config.toml
experts_per_token = 2
normalize_top_k = true
balance_loss = 0.00023
qk_norm = false
lr_head = 0.00894
Below are experts of layer 2 (counted from 0) of a mixture-of-experts language model. Rows are named router (the router's row for the expert), gate (a neuron's input weights, with its number), up (a neuron's input weights, with its number) and show model dimensions 0-255. Each number is 500 + 25 x the weight over its row's rms, rounded and kept within 0 to 999. Numbers have three digits each.
After each expert's rows: "gets" lists some tokens that make up at least twice as much of what it gets as of all text. This comes from a sample of Wikipedia text that the model never trained on. Tokens count by the router's weight.

# expert 15
router:519535510495513492529547520542488503518527499498510525510486532489522523490531484469491540487520532493505519494533473521526487479535483500495506487495429518483538484514520471489519486487484510510565498491490401470528505514465499523545507480531515502487493465460505508480510497499502480493501489502488547473488494503495521503465489469488542491508523499514484512494470502488528507420507498541510519505493491484489496541506547510495517505514482486504478471457435494510508491497515521473450468485485490484542450519525515528489475523497505476499493500509502501496472486504514517472496517530489508503457529458484510505536437484458510492564476513537477524492512520480525513489504533501545499484512493457554533476480512509478531486521518466581517523552463522519519515530515525
gate1:476540504501532453474513508469553495466484502533499501529467474550528543455501506516494483511516501489514505513489479508488519466482439513485457464483508493493498462505511510525499524465469474469533532519477466488528481516518483533516519514487508496524464540505529541499522509525444467516501511532514527508492508460505457524486510455508497535466588527523493497533510466506477502460522480512554496500502463513517518490505473465509513496475481501461492483512500472480468443537557482496485464484535507500503520471465527506492512506444473466510492479492490483506503501544524563465490480554497492530487480481513490508479478508484508534513554489508488473478492501471473491497430502480502506514505500527485494490533511542508516498515498483532468522558500508504478487517498514
up1:530529519506535532538521478506478509511524494488571506455522511455515504507516478521498461483508536514489477515519535474498480516519506482490521517474532515502512516550467497497509535481508530509509489504454458492499491534549454511514458477541515506500461507514500528485525499515529501483497503523513502539445502541507506489485503510492508498496477507511524456515472484491530530533493537488483480516516497471495487517518515482526503502507537491517542494514518503516496535483479487497509494465513511477478537500508541482528463499512543506533552531484542480524497524498469531494494530477576498514501504504520489479470513434511459503433483467488517493477519516494567532538545488505503500515484506452569481478494494518470516504490539498501514495577560488456501493520499496
gets: " to", " that", " also", " which", " not", " who"

# expert 7
router:510467511475496503501520507511504471493490530485516561457488472469529495516520522506490461511466491521498487498601503491521509497475486484475498482477485483512501488500467475470516512441518507519542502514448472542508506534494495520534513493547505517481464520480493478493511540483433488510514545494535548490509448553517498466494487498500574493488502495484488457472509490527538490489520476485468526529504525515498502519450486506505406480528480506487458452516508504496477467475534440504507477497512517481510448476490530467503499504519511517514531488545483514493513490519466493522503524487498503558448547520483494513506495510528509480482510475510495505483492495459520500522508496521487508479492481486506499564479512518488492505484502511522506540537489526507512491501484545
gate0:541458528524479474479514460481492471530454515499548496505508529496481464471497480499504529496511522483561497513495508491525503513476517472529492498513546530513521497525536505455530557489500460466477504511494520449485508532479459493514477502504539467547481546485503465532534518498492502475481537534525461508488498477485514454510489457490511514481474463477435507473556494506463515510462526488524501483507517491501506531512471487560546537549504520484510485481459526494526480499503499493460526514481490512502498475464503494476529463504473487529511516484457507455491509519491510519477512535500529521507463523532484494508470502463514501538510516479523527515521479479459468525472529447485533521512453488486501512482492516458549532533496488483515498468466493469514488517516484
up0:522533550515524481526529470484496508498462524461471537475486485432501490494516495478463499564458547473492480496537487458518458471531468505513517487493489485462510494501451456533478512511463532487481491506509546483504430467499491555510477504530490530476489466507514543506490480455526523523472519502528513487528487521458498511502482486490539509506493528480459493454464480499509490504488516492521494469494502468534508514497498511538475479507517507520501483475466472514504493476514498454480523529510529496513523448505482514502519481524501523560554503490509481542494514511509455533515497504487431508495491482504538475507485504497485518525485524444507538504488556476485507480517521478520505535476507535491471507496482523479481485465488529478469455472502488524513505483545508
gets: "1", "0", "2", "3", "4", "5"

# expert 17
router:477538466443539526550487545492472510487496502470481461469561521479496523486529508526506495546476479517494503495508501520548520516533523468479491482491516509505499497512459450509508489516502521457525532497524481520505516484509526529500530474495500496457479533518514437502511520487469463493512493435533534503495498460508484487502506426473510500518499488495505500504532500507487503463533489546495490508486480484465497491505480502470492451497488531523527482518469503468493499520544440498530491506517516500542465489504497493505485511534481468440475453534498469484497519506503501514508534507498554505437515455488498512524469469452515523498494550531485519495497492454532502477508493484507497513491541462521486519552521554510529501482511547513505512497468536511491487501486538
gate0:457522493565529475515493511495551515523457514501490500484479491503522480479481477517504529479524502490480530518476502515515511504501499492492501501471532503544443452451469468480464477494454492502505493501477480517502519503520490479530451507535499519517477492493492533517561470527496527526503494429461495478477502488546509517495506462476501470519472506555500509466517508500483498585472504479494530527512495486454524504521515462466549492480554489534517504455508520459494480508492530498503524500481488495487519551428509512534531491534448513533506498514484490483501469492469454501511520517492511505473523507568489533467466502501485454465518479487499459470491493503504512496529531516468515486497511508486516500500519510441503493471510535493516513506482514458524480512488509
up0:489533465542531553467521498522530485492480520482477535447528518475498522503488495554464478484499492533515480467489484481521491535480519482483465540441523500531529495472530448477498487519503484475543469493500490513522499470528548460480458499483513498441490547531493470484458463496516528500495522468527488493496506522498505490459490499491486479497511540501545471481476502528534473533502512482508503475509525466479484529512523506511513441507542494493484455482549493502471479502507529491485523513521452482453512513505481550489472518516469501528501527465533528503546499462531469509508479504505477509527479497518517511483485520538464505514521457483522438491503481522501488548507504522524500493474548464484516544487491476494516466518515520480526508516530491497484560501517506
gets: ",", " and", " was", " is", " as", " with"

# expert 10
router:499481517502470528498521559515520498503505510432504501468500495510506525511569508481493469502508476499477496488495496470459501520501494496488487516405489477514520493504510515463483510500510455484490507493438464475507511473516527537503494519491499489486466492456471507500498528473503493487515483499535493409504481502522478502509520465509517522490503475481480501524483506456507514495486482499510520501495497556493545504464530504508459492507490483505501513486433514498476461470495443507532476485505497522473534538508499483501507499504465474504480435512509537465492523473469519507493535515502488501515513488479507502525416460474464476506503501516506522468428491462499509476554502517548509503482509501452502488527501532480526513502555524539512499475479526517471514464487524
gate1:469479491540502484516539453501488533530474477460516506527440483485513491532470513492497425489522536484528480504453532475525488550491506496488491556514508530503522477476480488535484507469549478508488470476495489536477498468484492446487472523505515526457495519502461468495490508505502451444483533521483534511505489514521507502477478490512529502547488475506510470488519506504500549474493542517499484555468523532527512519511554496497518502503464510518519486514520511514489513542495483466497497467487490492506523484510506481477483474514509528540495525485531536547524494521548526477520556466538490463534528518486496525496520515488527460515489472490559531545503514519536510541511473519488504471527495487541497478457515479524523498496518493525532500492506467523512473528498538
up1:534492473517486459485519500497470461477511529463521486483485505500513478467480520514515534474519493524541550492449490470500495481526471524483529438488475500489450524489515498477488485506458489546510498502495501509550541535503468534508527449518460507492519525503515475491494497501512516503472470480506495471472480454497509507503499457491531545535488487530489493518462504500491504478510516492532497529529439525516541545485487509515511516465511519492487448495470504466529498491480487465512515507544478495496492475486487496497520508474548515516525505532510510465496451470506480496515506503457512529504523478517537525508500457508494510501527525512519502468473502452461500501557517489558489519468469480542494494560497540546476486561467508512448491511532512486514437522504512
gets: " ", " (", "–", "201", "200", "202"

# expert 6
router:494505529506523502507514504534495502476531514457455520499504440491503520492493462510526514462511492508536557480491437457521482482516476478523479476482520500542497483511518514460490502460528488543485490505509508595520496496529471534519501471504533476495481480494498490480505499506475523519503467461488492507506493474494452530492496507476464519479484471502492528542555496482484535487510446513528524495528496488482490556504509512499504514446499494514452459484470501521497472453502487491524527489449497482463506469491543486517492516502441540534463527529521498493507535454489511493507519489491506475477520482459523501534537532499513508492474484481488491467503495512473512511516509525540442535466541496487480562497493490526531475459485502523484491511509497475474466466540500
gate0:458503508520493523470457474557500477489499525547481538522518528503524508468538465452492476482478552468526548510513513482521484520483497510484497498494506526453466503523504491490475483514484527494486483511500477521478457556436493487539456506539475477517519526487496510475488531504483492495506494540544522515480475530507456513508514514530446491464542491500459460494519500497492465445476438505489499482543469496523478498520526511494518503513522508548483509459497502509485484481496494519541502462502471479501501476530556505479488510460475522525536532487492522490544519501539494503492514475524562488464492494507504511497527500516487481521478481472515495465524482518514488505503534479534547514483573494453511552512460509503510513494509521456505481502498482489475507527478474
up0:530462505524538480488541478500561501478478482478476504533504479506513568516491482532537511486532492542435516476424465531475496480496506519512487479519478469494520521465527498522549556478515469496498499511512509463510495510510490550462524501499524522508490473487534530476510548496497510512505530459503493488520460489476497482511521500483496499522516502518512481496477449491472472537507502493531491507491531508504519527504483516493480523496488496492453474487510483516521527520461588463482517523510483484519476483448529517495518496534472474473508501508489488497477466452476502495540488457478505486468543486478482480553513529520476468520524500504531503499468521506509531496467469507495530541481477508516489477470492532479478460460460516476499469465486472460505468473488525
gets: "==", " \"", "===", " B", " D", "C"

# expert 1
router:504494500506522500547492479484509490477489486517476529531501503517527536502539510485470486482539460502516496491485482502517493509495462485480501500490459508511490522484453497470534547500498513468483481510526513518520491451547484492492507472474491506468519475507506499492532486477515484487498494506500494476488525528495511502476487455493486497507477506480437512465526486472468573484511477522466474506506505506479496474500501503485545465472528436477522501495449508527461521477546536477502485522520517471503491471492510528451522496495489510475482513512483512481481508510451512498565493517564531499465549460480494495489493534453538460498516460524488518494444472456523531600505520489503469503481484494507503539509498526491530455545496497505540507518473501473458476457484518
gate1:478501492532495538477514506501505555506485464494530467515524472516531516493540445481515512515482515500515537486456486520499516478515479505475554465484512545494516434511562509511463462529493510424479513475500500545521489500503483505502481477509457461514489517474481500507466489505527489561434510506535491500512496523491493491492527535508518499470475521472526507535474482523480481466497498561535518513525503524461524553499532484471473491499512536465508517464525502483510507487475520527495526519467496531473502527470478452543478511535493521492485532492498512490466540532479498510539488511436492538506510497526513515527493462541528487497490503552507469518469486494493539493520491506470506537527470535531499481494524484491518479488527517463506513510492506459481532503497512
up1:518542438504531471528497533513462522520511502481476509495498500494463489484452547481486502522468511509521495446495524530493499532486483507540486519501556513496528520469458497540500519523537470541485522489461491478418467468545490490505518494489513520472526482523541508536508505478482545472521534513519521502513526523521496505510460503482497525534506492481526511474499499556547477531499503495480470521478513509500476486444463501470526530538456525500454501494485515492494510515512480491529465507508509504508531523528493520513489480500484501479511505444520476469537508499473504484499496475512502540501465509513501489457507554475477526525568560467464547495505536468492458489508495485513499485524496514529465493482508457481463485532492498518517487499529474531503463520508517
gets: "-", ":", "\n", " (", "\n\n", "="

# expert 14
router:493491497420466509513535495528490475491520504455468533483557491470508503501503464484504478498488529509505530501520492497466502484521480472489527493414508483521543499504442464444532484465499477532515528478491491516522501491518496476540550475503516482508513452477480497475494501503482511508507510505498483500493489498507482513495471481483530508511489490479532492552489491496498456467494525498522497488533522513481515519454473496463476493479452535528431382479454537455487471513535459520509497492497487498516494487524497531511490523503515475498499506505514481504511528515474516482502520477515506530482553511460482498531500502478472486489480562505480506502485492490544467468497474485519515473512528463502508491518481531521496506536501504526487529487474517465501510478531553
gate0:492496487477529487480495473508550493505515513501494483476495488484474464488468485509501545475490511529543450476481481471488483483496498495468533472449553471500447495486492484547530481524514512492501495479520505482516506474500534500544492486560503506512541479488522498487539480502523478493506547485525513474503480510510510480533485513487511452473451480542523494488540455494483485511505523525456504532474509492480503508505468505478500498497509419502522484517497518485475495490507532471468447474530491528469534509470479470536530511538495492500536492451491439493534514494497489477504517544494521478493512474509597546508505469483475490471535495492508441500505508509495518463529501498480482530515491474519498501494526486522470534526530538517448489511475516504441500505465483
up0:511466537508458500505461486497512546471514462506462539492512475468470502460451515529486505515490498507504490503500499497521482473521471518466515519509568505468461515508507497540493522479528499470488524514479537479491510501502473509529498490496442527457458484472532467509533504477508467520545454495514533465516480511481489508503538510519491510487478502513521469541469509522539489507466549508523521497474522529585478467510537494508483519499483439503503497486523512491520481492497478480472519481536473476496493516465466475484552522499503505505511460470494493456473476476505489468449494494496481526505458494467519499521492502485443479479479504517484473506537461475453482471472508505503515537471492504514432474493495512455486531507522532495500462499468524543491490465485489
gets: ":", " and", " he", " He", " it", " \""

# expert 5
router:500502501489449476531501519494511490484536532489489488548495502508502502521538486448492571526502490523452512496506498493508501513523449524500507461490500482549514477498444495514512511510481522490518513513501464515519497506505501498526492462515538516486502471480480496470511499497471503476509501501512563501511533498517473561469494489471490514476513499496456464533523498538505472416482516523465508527509498498479491530526492540486436513523482484489484485491486485480493483469522481491478465480509505466468482497500490520508491507503520484504476459506508472487502502464498522532495518504476562526482490432502503489560463491499494468493475508522520548481473509525535484448515486491562464468465559473495521550522501506527479484461448548504494492505452462515491495477498493
gate0:488485523546516528545534509454494483502493512509486450513505512473518454531507490472513497472501538493473523525493475493538510464512519487521505506481465522494463498484497471514545505533517491516538476496467504484516488457537474472474527510511529512513492488472471546495475501469525482499464485502467527507463492531512491485497517544480529501469515524515470493486502536495471499536464471528502512525491505500494482470544514485501508487481511534494494485514495466492504457501488503536507518492509470529531531531563510497553533495531485513515524528522506524506521492528469541494495529520532472471474487427513455489545463476523467540516507462500514493461469522458535557456521507506497507482506465512477533506546518521501521476535480486535484461545504499490465544476445506
up0:493520495484469510466475447506491490459514481508498470494518500480517487507478507482524514499506424529524485494454465524517524480488527502524513523490519520468516549507506500474479510535469518509546433469484536517477503527480526522500528492532448465510496487508505498468519497516492465455545528520475503489453510526514503541480464523465489499523489517471498480498494537509471453460481521466478477508487517464532529521519540486511510488471474533492493475460491510445501534515492491475487513526466496482484520504487513566502494549500497525486505493504486495491481519484515490465496509511493503497486561497454524519487526511497500493509544502550460463506478505480521517489486498497464490519459481534534521432475540491500515501524465500472500516514490512463409519521503525
gets: " in", " on", " by", " from", " at", " of"